From a checkpoint of a small mixture-of-experts model trained on Wikipedia.
Size: 12 layers, 114M parameters.
Below are experts of layer 3 (counted from 0) of a mixture-of-experts language model. Rows are named router (the router's row for the expert), up (a neuron's input weights, with its number), down (a neuron's output weights, with its number) and show model dimensions 256-319. Each number is 500 + 40 x the weight over its row's rms, rounded and kept within 0 to 999. Numbers have three digits each.
Before each expert's rows: "comes before" lists some tokens at least twice as common just after its tokens as in all text; "comes after" lists some tokens at least twice as common just before its tokens as in all text. This comes from a sample of Wikipedia text that the model never trained on. Tokens count by the router's weight.

# expert 54
comes before: "s ", "00 ", "\n\n", "\n  ", "first ", "t "
comes after: "'", "0", "Women", "3", "’", "4"
router:540480535525480397410522538482532520508526442541508431534534510597530502524512533498489510474558485400531509495572491529550506577570471548494505546475551468484488501539499486516455518413462459
up0:492481554487446466399446550553514453486540544476567495505537430431536596440512590498458509535499503521527515536455497562529517577526481398553537448496452495490555514526625464402512493533523542
down0:514512465477540521527534517493435485455481535498465553524482558489531535512447504516492453485499530442456384507532504469493521467480474556570500499543435490526469539518438489502519456536509449
up1:487476499498480474504406468499539427540590468560537516520481499445554497486512514528493513584538481536451485512481448513580439487540464495573524467518449506528487480497526458476479502428545500
down1:487471439432534485515496536599506496489528589552486491488563487511388493509527523497451543557532495469538510474449522495571567514596512561477503507576516414416493467569501498494606495434491518
up2:528476501456473474506513478542464455476533500476599483480570484533533488419563452455395495466557550599560535491481521471480479504478580436528506513480412493438574526505530523518523568502534500
down2:476501552503529484489531494498409519446513453499504489478499461494455468497478487557466494507492456537514518507446476510527393487513594413590493533477494429577491498561481419459433470485504478
up3:510456527499500433474499472461489438551511432471519448500539594474511470478519517496616502452500523426478413473470461533523495507497487426495545539517477488429468437561599461509577567501438483
down3:519448517532504426592502487499511382442501538540445513476535496523437474497420457503498512556483543537472589473496511515498475455438528476523503437448466549455486498501533505503533528474468595
up4:485488588561507462469511475482502509602530487515499442491487434546498480493579473516441456513501524562487496497546551552482497529530486508447513427518512499541528530493548433545472478464484494
down4:554575522497553525527502560477478494449514519501596519521443530536543488509481485479517535479460471417551512474500431449505495459525545519500443559520546487510453493506544519472529529512483440
up5:531540568539528458493498470451562468513499543481468457511469515478471517503476510522512481500497475450464525539490566447510468453425515473541522473492508575504486508482480485469546492524505529
down5:443477529607514518571439525526490509476465493508482475530496484522485529515492523507466495500510479450434479501463474489513551598465455480503467548453438410542466403497507480508456456539560551
up6:540577428523562419528493494459560385552506452558512500486487461569510527528525494570466487498548482481429519516425539506545481496545473489584449554497476578492492579458468535512463530476501517
down6:571418510536395535534542452519566594501445508506452598479513506441431485450499483482509476527503482543481487463520534559484506500531527535464566476516532503489494451467535518468533492552590465
up7:520510533497512439437443502466485563509423514502520463517485496516483452509446506506449432532511507408546520490513628443483486473490465540553510516458447493576558528500505502523496453477457517
down7:489488584512355534484535513449446531491547434506466453455475507511540441489508561389500532514455488465484487407519491532580426535462414471472439479487483449451569498469517544541492479527518479
up8:448501561556533517507507510547477505535503504444487536482463503447596522523569468539588499474456468496495500547504555502490484530472474527509517541482504535540567556549518480482457450546479566
down8:506503512480513457459435499487446563525539518483550482489543535484461454479439512520482439503504503508524445439463466545560491508470538449552539474562496391525566534486479470488564477406587520
up9:523561528467560539562501479546498469579509458534454588508471448475473544476532494516506520496526519478544504487443490469524501491478426466507556469531544519520555500504471569587449554525507480
down9:553527479491483578508482547500497492428495524516434510475501540478486455503528457537508469574522473590514432527618435573549537482452449572526483522509517472491490580567529468463550434565530481
up10:494540441487429452507501521474523460597483528514451498497517486530556531497443479522535396523478522448518551513500443471615581499458525503514547521523546466552494498515495551463526399451523519
down10:586562486492466482507537546490506471457479550465562475496457457515543509508482497443491550519525484511524480515497523481504563431469507458477491487426465600502477469446472466435479543464567491
up11:485506410547504540558434484444459532511530540527535515476526508438488419520482516524556542435481485455522501492509574479422513564509548401499488431525559471409491496459489526494524520526517510
down11:496558522541505521517511527529499522454522488465493480466541491538558482537445555467422440523451492517463467520500475461512549493503516563554545526496499556493421516497500511532495458440464482
up12:506505464468576510484504547538497467500431473488513414505550515461469469493483568456433361448439486459486514483468487523525554559541562555500516540526389453496501522554509519432612463451489501
down12:502487445454511445468543579542462479488505552454564478438477466518458476510490487543509494541499473502512463489529509470459480504464619469554435516505483505482570496475525452538530521538550514
up13:491489481527488510464509506488494553526524514542538483471460485536551571515448478595501488678525538467467523500547499530417509536554473454468469479539498502486441491419556528435520499406497503
down13:505535471483559478510518551468524531514530478466493509495508493461483524579513513433476534471423439488506482503535516491504497556539483511509489427498470571491570485543500571484526464511526525
up14:501406516450506542498525526417494500521496473532444488504516485467559530508595478447581510508465476501494536519536447537559530471530558531517435478544494531515511511532470470491483514529501478
down14:527499595480576539507457506488667538551569479522523483574539534520537505568531457447543493473433523530442490477534455498544460557465564513442538469600406549497522512477505488495506516538496487

# expert 1
comes before: " ", "0 ", "1 ", "1", "— ", "2 "
comes after: "\n", " ", ") ", "0 ", "1 ", "2 "
router:545551495526456462463429463538503526512535543465490528472570494490501488515490424529501555441504451482505477482498495553558483503509477398511499477418468503496477489534539494504505499454443516
up6:427496448469503503472402554483513513503505484429453483520518529503501481462444554517489565520573448570476474517535525535516463490525503475474547474449493515475499485521477463466429511546510516
down6:540553554531579458495483552501539510530559499439482550460459479468457514538573491461593528479491462491546511439527417526549561487483499575505476482558523487497475477512517504565462586507518521
up7:527541453392559507480431451482463548464454507447464538507457547484417528454545545543520469487527523486433398477450530429498530496465498558488453480498563539545406527516479520418458494557545548
down7:477464399518541537478493530519477506516493488477512392494491479477494523537504428545502442457520489485456549477492565504507508459554581481478537458586555458495477569479506508552526509519515471
up8:416575587459501507561521495514580585441449472502456491536568510531507497506481548522522542540591540503516541467525502462458547448518537462543588516591498527449565411433553473538494540516517457
down8:522518571495513446514530406498490458466493537510540522458527481472532470475477527497396418515450540476510506495483511502564395510465520492520537531450495513515509545595432492451468520463505494
up9:467522506453501537498522479521468564542522453590533628538474514512576466526483473514421489479519477508590463527529495496484495532565470510511404471599430552500495528494559477512550556551460510
down9:472529474453517497439494468425582578453472503481606525520522467510524511482540581445492589597561436487466472526464506475488518445596467560514496520424531493425446441509429470453471475468495494
up10:455428522497457488446504589448457462514487492490603509543558554490474514537467495512474443555517467460457491458491542568526504535588486479487426520532500504552506503518487481495510544543520508
down10:579535578493525472577479478560519516517467537521448535514478525530479481462532548493547551517498473495532477501459552426510504554495630499497487524506485453502528539480581523533496565528446473
up11:505500497546546479445509445476512453501558514529516480476440500477503487478504551473539474510452485521571497536432523506474528436502512447460566521464486458467491462542483489505558483507521460
down11:457519520475521450469459553608541499517536531541477541471392527539520493514556504543529493577532521489510439488553469513520452473490588549529474481542471530475539513559493485497450446481517495
up12:486423390546477489632521486479563417483551467481479511460455483486449496403536536432538421471533505487533511459521520451493533522509513500467446545538447525516515509449474568574503499496505525
down12:461486514451512425527558487483459467524522486495512517408522545507497581543503476481518389497448567474430499501493522506447500467517480585474491477534495518492543510498422539468518440553487520
up13:522438485498502506412472538536532507495449523564506522521526528468505496491511566526449517521498471440471459498464554632490486482530561523560492445546471576573479473462474463494515521491457469
down13:580549523518581450416503553484445538488557479556518415469425525519552528462475453481487493509503496456489560509511463504519499504477468486549530533462572481436483504554532545539498575552492488
up14:444483513523525463520506437489539469513527449559424514435478518495520403459494511541511439427566481493552485471502440410541568516562511448526532464487568574575504493475539501453503424522465462
down14:524488499528503493444552538452498521424473507544538453486454459493504523528475613482432452514505537520504494501531560462487514528532503553495557533493553487515569523510516512542495523561447523
up15:538505527468414448510512453508564498531535567441495463531447463462511539504436481519426522522531501489505526477533504438539553529523476490528510480505565529500460465545518476520492477527560482
down15:513447466480460519482556463547578451459442452514475539446478469513503474578507544480549493459497473539478572481476554423438499454445564472432497479523473542534553515486540556434522521460565546
up16:473544507532459457503509503455530481562572487522507519557483453473516448444492473515566471487478540567486456500458473495575452451490460514538491505531545521467540474497529495493451509547495501
down16:537456460516526478520502566527553504437478484493521460526544549518532498483571499506463526536487527515467550527503528464478504469533493519491548504424442434454504455467492486460521508539452485
up17:464473559542509531505516475432473473462582500496479512497492454436530583514493518447496465467485419488463476433473440573566443516501529472486455571471476542564560499562475503499485495619488489
down17:480529537486472522492567455539496454456512463450565558501484586530528547523550498478504543446524490486574510505471596491407540430482559536568451436532601501537555490444558493409507559508530479
up18:517465453452549437546492563491482541601501541520501493522526578522522491464477530476535491460510453489564498587499497513472500545443460477544420477484471491528506565512499515516468464501546561
down18:511492547472476479499475527487547504429544490460578519536389499620512495561516475514433532544563479487510427510472496466432420455483585462509469431602528357535515480513440512541490506515442406
up19:439419476512534509564485463470501516520550496526525565544524494471547449531385448515466535510481468517559449473547487483459442477502519574453499521492407449471542496583494480513520512465499499
down19:476548515409451422504478512474543451445494496478516519491472514470511518527570530496503543565511486494434476539422491513479517498504544519479519468512535489534487452430548488493549499482472475
up20:485549527479521524502491512399532469468537488483517483521450476513537505461487528565538504453573491522494490597464451483519466524536470447524481566447421490410479498460532479546491553436535583
down20:494458525492536491513509463485485498538450578533522482529505449549468495527517533452520528504471495484439495567508492416526464498499562494419543474463487512457492521533524495464523511563534538

# expert 56
comes before: " ", "0", "1", "2", "—; ", "3"
comes after: " ", "0", ") ", "\" ", "1", "2"
router:523524471511508499494437442534538473458414536494464459506531467458519456439546465620472542453498517481489489505533502501563586536552490413554503480440503485507489525439519427505441445436518560
up6:538454401507520558509532528446466486543472484450521479466539457508484572512478508547512453519471462484567602482454423507516504488574476520478545480433508486512482493476519461502595539542578536
down6:484484536516452494438480449477484521518501550451489577453541529506384538537572508485546494548526563514474450520487507447520443508538545517539493524568499473523501455521532527506488566470509510
up7:459603451481481521404469485499516519465520427463432507490467449581500493471545459535455464522458491515445502539458492467522525467475513490476481502556469503453414528487576482397535520466431504
down7:534412506472517541508533544426539511521507587475524449493474529560542553513483537470570540470475488458483462488504539514529552508567500469569557568496437480550513437506514487481524549477553457
up8:595486462481547470488508414593510516519531485477513521534523507484521533441525471498535560472484540444490522510509491494515553538482562501536502543527502494523494500457557394564484433479567541
down8:533464450461571534496559473456543520426554515438490495554471479487458546597471519474471516575536468450518452472533520499548456466518424499505518482532509445500532479471498501510531498509619495
up9:453444430515542472462488467530485453495459538503524518482478469506552463470436434478577498454483553522473473483552500500513459536519484488443478505529529529482492456446524520491486531473492468
down9:511500555529458516507500452413535482505398430561470467460418514577508533514502446485432477448481524506507485453478515501549542466547491463483416474555511460507470527452508434542477502479557485
up10:511532518497520484501407483512518493484503512514448505542484534536465446533402531489500465505553539515510494492434497494473504508544368541472435470500550477512427521534543552469512463500580471
down10:536507459459494495456497479468413491489526484463585534458519507560461480528459526505577496474412537498539527531483483492514485466610535482523442525531508484506517477476538518520510509474470484
up11:490510495429537517503502529520467473537475492555522408556486503501394511454525463542499533423396522508421479478506426515514492533499479481513445556453522476468438543508541501511511426542435521
down11:503527475532446508472549512587481514500536509449506565491527455546546527496467513509540513516488506521493503508519552547477526502443483470490503461476474418515451430521547522527470463494526460
up12:538535467566477476531510517483464477496588513589482485454493495442468515485501495493529522515460539478500502513534474484433521542475519461536511445518525531495488550487481444441585541505482553
down12:498490554511448517478410494498467512470433553505466546515530534444537464544504477418437478484495508502538459596489517545532466471527422461522498512518506505493456480484519522546461452474444493
up13:445452509463487471465532519461479614498546502472485527446518494502504588460503491495537482545479490570490575507512570450489584478473506466461362475467501485452481491514465485477572427454529519
down13:513610453519421505502476517516527482513509544518399461506514512521502525490524436555510500493517526507487573474526513504503523502550531515498513526499440491516459423589446434564498512534424566
up14:541535550556461499510517477608544495541565495474513465536495512426507501567459519481448473497442520532528501504498439550509531493528526537557522448462447534504435580544505435496564465546550552
down14:478555472500593507389499518501522501440511519500541445518407446557494482556517563532539596490432474538497527488524485536492430486448492466472564529565467473498520476527521532467495373523469528
up15:428448471493528533469529486499491528543492477518433475496554538535494495487542553451487590571541459469473423498513495596501490517470513479447506465502529535520535402400434481570447492457523563
down15:508507504576445502542448453473443523470518572479473388513492444449448503441516444507486510521492502520546544468467498469534504514475515481515533556441470468570544520497478486512493504489440486
up16:495469453491470591452495472479489510502512510488541623451491511461547505554529554547473520466496489510494481505524523466524476500498465503527482509556493504464460559565438501545501510626534503
down16:511502419550495475541503515470453447546577485521494508457496443466504532486504525493514488496511579528399506410548496539574542505532528513471492472474420459543548527467508487479400592499530524
up17:526500488462486495501521462470490469532596453528484591561564595588555451462591504583513484479514514513480486467492450512500539445479457404474591462569563399483543483444517503524546468526441416
down17:482402467523464543494524485582525507488507480589507533477507487442510513483481461504459531484580432485488501486486565508548468497524449578482472473510517501464561489490485490448523478480554431
up18:501468481506476472500512554532507490543559400435515477549506468419579439478515514589478481512551536513488563523541606500547478477455448492525369478530517454512473489504497453525484492555517530
down18:500449527520437515472537462469473490481548529520616474391467492501444491494530542551562536544497478458586461445485483466443528469556545454531605564486545591440527466542480581498481438459448460
up19:468507441487550526510495542484531375523578535482499519557437479544487460480490435445496536527537538422471536479526508472520515551458445445582470486452463541495469555521561495531528430507453527
down19:498555531540486534477551529525460479489475473536446481538558515531476516513515536523528568403513493519451511555484595416490494506482545446479542509548540480584498485424465516512503526467440441
up20:539493500517571436484445487547508530481534512522523523559472500514482455524487528468467427571418499461520488554539485491476503438474557476456488467531486544518491506507520506483585579462464536
down20:457549554584499593479531497493431396627548486482573549474588465517527526511495531505518523481544489532515573481432524561449465518493513549473471528576521482507541511504495514503505498483539481